config = dict(
    n_layer=14,
    d_expert=64,
    activation='swiglu',
    normalize_top_k=True,
    routed_scale=1.41,
    balance_bias=False,
    router_noise=0.05,
    shared_expert_gate=True,
    init_std_router=0.00957,
    tie_embeddings=False,
    seq_len=1024,
    steps=5112,
    dataset='wikipedia_en',
)
Below are experts of layer 4 (counted from 0) of a mixture-of-experts language model. Rows are named router (the router's row for the expert), gate (a neuron's input weights, with its number), up (a neuron's input weights, with its number) and show model dimensions 0-63. Each number is 200 + 40 x the weight over its row's rms, rounded and kept within 0 to 999.
After each expert's rows: a language model's description of what the expert responds to; "gets" lists some tokens that make up at least twice as much of what it gets as of all text. This comes from a sample of Wikipedia text that the model never trained on. Tokens count by the router's weight.

# expert 60
router,215,179,181,231,193,123,166,206,251,251,258,168,197,213,162,216,213,196,272,88,179,163,133,221,197,179,268,181,236,141,218,237,238,147,223,225,192,229,187,165,259,218,194,161,298,264,251,159,237,192,261,288,227,257,208,193,248,270,161,218,196,252,224,259
gate1,205,176,138,223,260,202,189,179,190,229,223,198,200,181,205,156,203,255,182,229,181,199,202,233,156,177,215,178,264,180,166,200,207,202,212,251,226,209,134,166,202,211,183,255,201,190,182,249,206,214,174,126,241,162,151,161,184,183,231,218,177,290,180,210
up1,201,204,248,236,176,246,183,202,139,201,283,266,126,217,159,212,218,181,197,256,151,250,135,211,256,229,225,225,125,220,256,216,279,244,256,179,205,118,191,170,170,200,213,145,150,199,183,112,218,212,174,179,209,212,222,244,225,237,197,251,169,185,218,229
Description: Prepositions of place/time. Prepositions and particles starting phrases: on, at, in, during, after, under, up, along with, often sentence-initial In.
gets: " on", " at", " in", " In", "In", " after"

# expert 59
router,131,240,148,250,165,188,171,164,214,224,176,183,205,215,177,182,218,89,226,160,159,217,187,234,194,184,177,213,227,203,219,209,182,125,213,201,142,231,249,162,183,219,236,237,225,303,183,159,192,176,201,235,228,266,230,213,214,242,167,225,258,175,246,239
gate1,161,215,198,87,244,231,168,203,168,198,168,204,227,266,208,150,304,147,190,209,159,134,155,218,212,236,131,142,169,237,248,210,177,178,71,190,253,168,193,184,226,201,263,212,169,230,269,218,218,142,165,220,204,265,203,250,251,282,159,206,234,113,167,147
up1,135,192,180,132,192,177,124,250,214,153,166,213,235,277,168,210,279,200,203,210,202,219,181,189,132,152,242,180,186,218,163,235,124,168,155,237,155,201,182,200,308,147,192,244,154,226,262,166,264,270,116,285,159,221,203,167,188,244,215,320,208,199,210,185
Description: Hyphens and opening quotes. Hyphens inside compound words like ready-to-eat, fare-free, All-Big Ten, and opening quote marks before titles, plus prefixes un, inter.
gets: "-", " \"", " un", " ", " '", " Su"

# expert 38
router,228,200,202,204,161,187,172,188,247,214,268,185,189,218,138,193,147,212,280,229,172,156,174,282,192,179,258,252,195,189,201,206,271,210,227,212,137,229,195,186,218,209,252,182,253,255,216,193,180,101,164,198,238,230,174,216,226,208,185,173,261,163,200,205
gate3,266,202,198,177,290,306,216,177,119,233,243,183,175,119,235,281,208,257,216,146,160,178,183,205,246,163,265,209,170,176,151,260,168,245,151,195,211,142,209,186,220,148,183,209,200,205,252,243,200,95,176,188,185,254,115,221,141,179,235,188,174,237,202,215
up3,213,219,120,159,156,228,166,222,203,200,194,166,159,227,82,205,174,222,220,255,218,198,180,187,232,256,152,194,181,161,193,217,224,177,207,130,181,206,277,222,188,159,238,302,207,221,197,194,207,242,179,212,200,183,190,106,210,139,186,193,239,204,177,177
Description: Word-final suffixes. Closing pieces of names and adjectives such as -an, -er, -n, -k, often before a comma or pipe: "Appalachian", "Albanian", "Tomahawk".
gets: "er", "n", "an", "k", "al", "l"

# expert 61
router,151,216,183,183,138,192,149,262,195,215,208,177,249,148,138,157,137,153,205,160,192,165,147,229,174,169,172,186,261,183,293,248,205,174,253,197,194,223,230,195,245,190,212,236,263,187,163,117,157,184,161,197,218,223,148,254,237,244,172,257,273,186,253,271
gate1,177,195,226,276,173,210,152,234,186,132,284,147,220,179,229,215,239,188,212,218,181,183,128,231,189,213,197,166,265,282,237,242,251,162,273,261,255,210,162,216,220,199,173,245,250,228,267,185,199,226,203,156,209,238,260,260,136,173,176,184,166,232,170,163
up1,258,141,177,281,222,279,296,251,263,246,103,220,207,211,196,206,215,270,226,230,258,245,213,113,157,213,204,272,186,161,172,232,213,226,151,184,150,191,234,155,203,203,239,228,151,174,189,253,231,173,219,250,208,186,130,122,228,247,167,223,213,194,253,221
Description: Latinate stem syllables. Middle syllables and prefixes of Latinate words, such as ci in racist, collabor, dis, pro, and ti before -on or -ation.
gets: "ti", "si", "ci", "uc", "eg", "gu"

# expert 2
router,208,210,137,189,182,210,199,212,227,220,280,160,236,192,169,237,240,160,260,157,195,216,99,322,200,94,239,186,209,207,209,299,207,191,246,209,197,265,191,177,186,208,187,193,282,222,216,217,175,195,231,224,181,292,149,248,266,224,92,153,201,230,221,207
gate3,259,202,176,229,241,126,178,193,199,198,151,135,214,134,112,251,216,205,208,271,161,231,256,179,201,158,181,157,223,147,236,160,218,164,204,144,243,178,232,205,166,186,193,149,254,170,173,180,201,240,209,198,191,219,200,166,251,243,143,148,158,159,247,173
up3,239,251,150,216,224,170,215,209,188,291,208,253,173,183,246,214,278,190,164,194,269,199,184,201,260,198,200,202,161,158,159,255,147,214,144,274,162,181,129,207,216,267,232,241,184,172,344,176,172,233,195,144,190,267,161,222,234,240,164,242,179,167,270,237
Description: Commas after names. Commas, plus semicolons and dashes, right after a noun or name, before appositives, which-clauses or first names: "Bangkok, which", "Suzuki, Tsuguyoshi".
gets: ",", ";", " ,", "—", " either"

# expert 40
router,247,217,213,188,196,227,191,173,208,165,270,170,224,191,205,285,176,227,230,136,164,198,137,213,222,187,273,240,197,129,193,284,250,108,235,141,163,278,229,171,228,182,251,157,252,258,182,217,196,224,249,251,215,206,160,261,224,229,218,129,234,177,209,197
gate0,219,171,236,228,153,216,124,148,223,215,221,236,229,224,168,196,256,149,219,272,140,169,221,204,199,128,140,250,176,186,197,159,218,234,274,114,238,206,194,191,210,183,234,212,141,195,213,202,227,189,167,229,229,246,223,164,192,293,222,150,161,203,213,228
up0,205,193,291,239,267,216,264,216,192,152,232,167,166,231,186,190,180,188,264,255,235,204,271,177,289,145,125,187,211,140,222,252,248,200,212,140,179,219,152,180,128,225,225,207,243,242,275,170,278,139,204,262,192,231,196,218,193,172,242,257,228,216,168,160
Description: Past participle endings. Word-final -ed, -ated, -ized and -ied pieces on passive or adjectival verbs, as in interspersed, unfinished, developed, followed by by or in.
gets: "ed", "d", "\"", "ted", "ing", "ated"

# expert 15
router,183,195,164,203,212,233,132,186,206,157,222,165,240,95,76,198,143,181,186,149,212,189,195,258,190,105,268,208,261,158,195,222,259,199,195,181,131,281,244,188,306,208,266,158,235,229,142,147,268,152,258,230,233,192,222,259,261,180,199,169,204,270,189,198
gate3,243,234,224,225,155,211,199,248,221,188,181,246,194,193,123,146,90,193,195,174,190,215,133,192,214,175,202,201,228,214,193,212,260,262,151,182,282,167,179,180,208,211,179,175,246,269,201,203,192,162,212,180,168,253,144,186,240,237,214,116,168,291,249,212
up3,221,214,199,202,250,217,170,213,166,222,178,220,184,186,266,204,264,191,122,272,134,207,175,167,111,250,323,187,125,161,221,226,214,159,188,170,195,170,248,180,164,211,175,231,194,197,219,195,149,187,196,222,176,157,214,153,176,311,193,217,229,194,199,187
Description: Noun-forming suffixes. Final word pieces ending nouns and gerunds, such as -ing, -y, -ion, -ment, -ity, -age, as in anxiety, salvage, inclusion.
gets: "ing", "y", "ion", "on", "ge", "ation"

# expert 32
router,203,283,165,263,166,171,156,159,257,206,227,185,186,189,198,233,217,180,250,123,171,158,171,292,214,192,255,277,238,176,216,202,215,197,212,144,142,243,252,186,236,196,206,168,238,295,218,146,216,135,274,189,222,280,206,258,296,189,127,184,275,151,231,216
gate0,171,209,162,182,250,228,193,201,244,245,197,133,232,231,213,244,204,225,205,168,139,224,157,237,240,175,188,256,182,231,195,277,157,184,314,132,193,242,188,244,169,222,256,258,206,217,162,235,215,226,204,207,130,258,221,147,148,163,216,196,159,238,250,210
up0,266,161,168,219,150,207,201,250,153,206,222,215,257,161,161,232,204,221,145,241,205,206,189,180,164,306,170,159,182,209,233,237,191,169,183,217,204,198,150,136,258,169,233,219,286,94,194,225,208,127,182,249,251,109,201,186,247,287,179,180,126,224,229,197
Description: Vowels in foreign words. Single vowels and short pieces inside non-English words and names, plus Romance particles like de, La, Le: "geňeşligi", "Crișul", "Museo de Arte".
gets: "e", "a", "i", "o", "u", "le"

# expert 11
router,171,211,207,214,178,173,218,178,250,244,227,172,231,183,181,257,226,140,170,175,159,112,148,245,185,179,223,274,269,174,209,261,206,213,211,213,167,234,193,154,228,280,200,142,231,199,258,215,172,199,203,181,229,251,172,247,259,236,166,179,215,210,208,242
gate1,235,224,219,220,233,278,210,203,193,279,187,273,198,164,236,252,180,275,119,249,183,163,214,165,173,248,192,264,215,76,132,246,206,221,235,201,179,232,228,200,170,284,179,151,186,204,250,216,210,194,142,242,218,188,209,197,226,163,201,245,234,167,285,177
up1,107,202,228,220,181,243,157,219,168,214,268,199,106,187,173,167,135,146,221,251,251,267,204,212,109,219,154,177,173,187,251,224,167,199,166,154,180,160,208,184,152,207,216,212,279,192,188,127,228,220,185,178,159,197,221,244,145,208,212,151,190,179,233,214
Description: Time nouns, nearby pronouns. Nouns of time and period after the, same or this, such as year, years, day, time, period, plus commas and object pronouns like him.
gets: ",", " time", "us", " years", " year", "on"

# expert 20
router,172,245,138,218,177,171,191,210,220,248,262,197,183,184,185,235,162,122,278,168,176,141,127,210,207,223,229,243,275,178,201,230,261,146,233,225,186,232,192,157,196,180,240,159,235,244,249,153,206,158,108,279,227,212,168,255,237,236,175,217,220,142,230,171
gate0,211,214,205,228,147,204,109,166,196,211,259,181,233,136,226,167,220,269,238,233,167,242,230,191,171,145,225,259,172,235,169,290,221,203,215,132,241,183,157,225,253,195,160,275,149,213,170,202,201,212,240,111,246,210,236,263,190,184,195,213,268,174,255,210
up0,272,244,202,195,155,272,195,182,167,188,128,150,229,216,175,199,165,217,232,189,212,227,252,104,199,190,163,148,208,139,137,251,175,155,172,226,169,217,240,223,170,206,141,153,161,98,204,198,168,202,225,197,227,224,158,214,263,235,206,240,226,245,264,227
Description: Table cell separators. Pipes and semicolons that separate cells in sports stats and results tables, usually right after a name or team: "Premier League | 11".
gets: " |", ";", " /", ":", "|", "N"

# expert 39
router,177,203,147,236,178,208,240,183,191,220,226,161,304,225,200,221,182,197,323,159,187,185,178,199,170,188,204,200,226,107,231,254,209,174,219,212,125,300,216,152,216,214,216,125,225,272,238,189,203,234,210,198,291,246,206,216,229,260,154,151,254,246,238,226
gate1,90,240,162,213,245,154,279,164,227,191,193,156,170,232,151,164,241,217,214,225,262,187,164,215,203,172,235,204,221,132,193,249,126,168,173,217,150,205,172,243,283,219,162,204,162,188,178,252,131,254,140,191,212,255,196,233,118,266,189,89,225,169,259,171
up1,230,221,198,150,174,237,217,207,290,79,257,227,128,187,154,188,240,188,159,252,281,227,216,189,211,167,205,174,120,285,236,212,179,191,231,161,258,126,198,164,192,188,211,193,200,240,179,184,193,252,272,204,222,189,207,227,252,158,278,192,117,281,174,235
Description: Opening brackets, dashes, CJK. Opening parentheses before qualifiers, en dashes in scores, slashes, and non-Latin characters in Chinese, Korean or Greek text.
gets: " (", "–", "/", "{", "°", "("

# expert 18
router,158,187,191,222,188,299,181,179,255,251,223,199,204,161,171,271,192,178,229,158,152,207,98,198,216,120,230,207,219,193,209,248,215,255,234,230,215,260,202,144,231,221,194,157,248,267,237,164,195,90,224,229,249,219,238,209,229,232,190,195,218,164,224,249
gate1,215,152,175,169,197,164,176,158,212,206,232,228,246,230,184,210,186,149,141,258,158,237,284,222,191,229,176,255,195,242,138,166,228,76,341,239,267,161,224,220,215,220,182,165,214,157,188,132,235,249,176,183,254,212,116,274,256,176,193,187,139,194,134,219
up1,197,144,160,194,232,127,185,176,266,192,201,304,185,240,162,213,168,175,104,284,201,236,232,186,216,278,203,186,216,249,187,181,186,136,248,182,207,197,221,224,233,160,250,270,233,129,230,163,275,229,244,199,236,206,191,249,184,188,206,228,226,223,129,162
Description: To and modals. The word to (infinitive or preposition), apostrophes in possessives and contractions (it's, sons'), and modals can, would, will.
gets: " to", "'", " To", " into", " can", " +"

# expert 56
router,221,238,238,273,235,223,152,235,241,256,201,147,254,229,187,302,210,199,263,159,177,144,206,262,176,121,229,215,207,172,236,242,209,189,242,151,166,179,176,178,263,273,207,178,217,285,156,201,178,186,201,167,210,228,137,179,227,209,123,187,211,192,237,244
gate0,169,136,180,179,238,154,142,214,231,209,152,148,216,200,218,159,201,195,274,246,190,175,198,230,173,210,170,262,252,120,142,231,156,195,222,221,182,191,203,162,220,228,285,134,220,124,251,222,224,207,230,174,189,173,137,269,176,162,241,224,188,149,230,123
up0,196,209,179,155,252,227,153,214,184,159,208,171,185,168,257,190,145,174,204,172,211,231,177,182,147,222,225,191,194,160,214,218,118,160,297,254,208,193,185,159,182,138,61,219,157,215,164,175,207,199,152,204,127,161,210,244,171,252,251,172,215,167,204,242
Description: Colons and dashes. Colons after infobox field labels, dashes in results and race text, and born in lists: "Directed by: Vikas Bahl", "Firing order: 1,4,3".
gets: ":", " –", " -", "19", " —", " New"

# expert 43
router,193,248,195,267,185,173,177,157,223,192,268,152,196,232,208,209,131,149,180,167,135,229,189,240,168,185,200,216,224,146,211,210,192,202,231,247,197,258,234,164,238,227,172,181,197,219,232,233,193,169,179,186,180,208,159,256,198,248,167,248,268,206,214,179
gate0,185,149,186,169,146,251,148,153,209,157,221,162,174,173,155,171,171,185,192,224,201,153,197,221,245,151,220,195,220,234,122,255,182,257,167,244,223,225,212,271,236,245,261,229,196,209,302,202,209,174,179,206,145,220,214,268,194,192,235,155,132,204,247,225
up0,189,150,199,152,120,252,231,145,158,217,213,181,149,216,187,196,272,144,235,197,188,164,185,232,194,235,220,129,196,221,231,148,161,191,134,272,121,218,184,250,216,202,165,154,200,186,312,201,214,172,238,241,139,184,215,273,256,133,179,171,192,206,215,256
Description: Articles and nationality adjectives. The article the/The and capitalized adjectives like National, American, British, Northern starting noun phrases after of, in or to.
gets: " the", " The", "The", " National", " American", " South"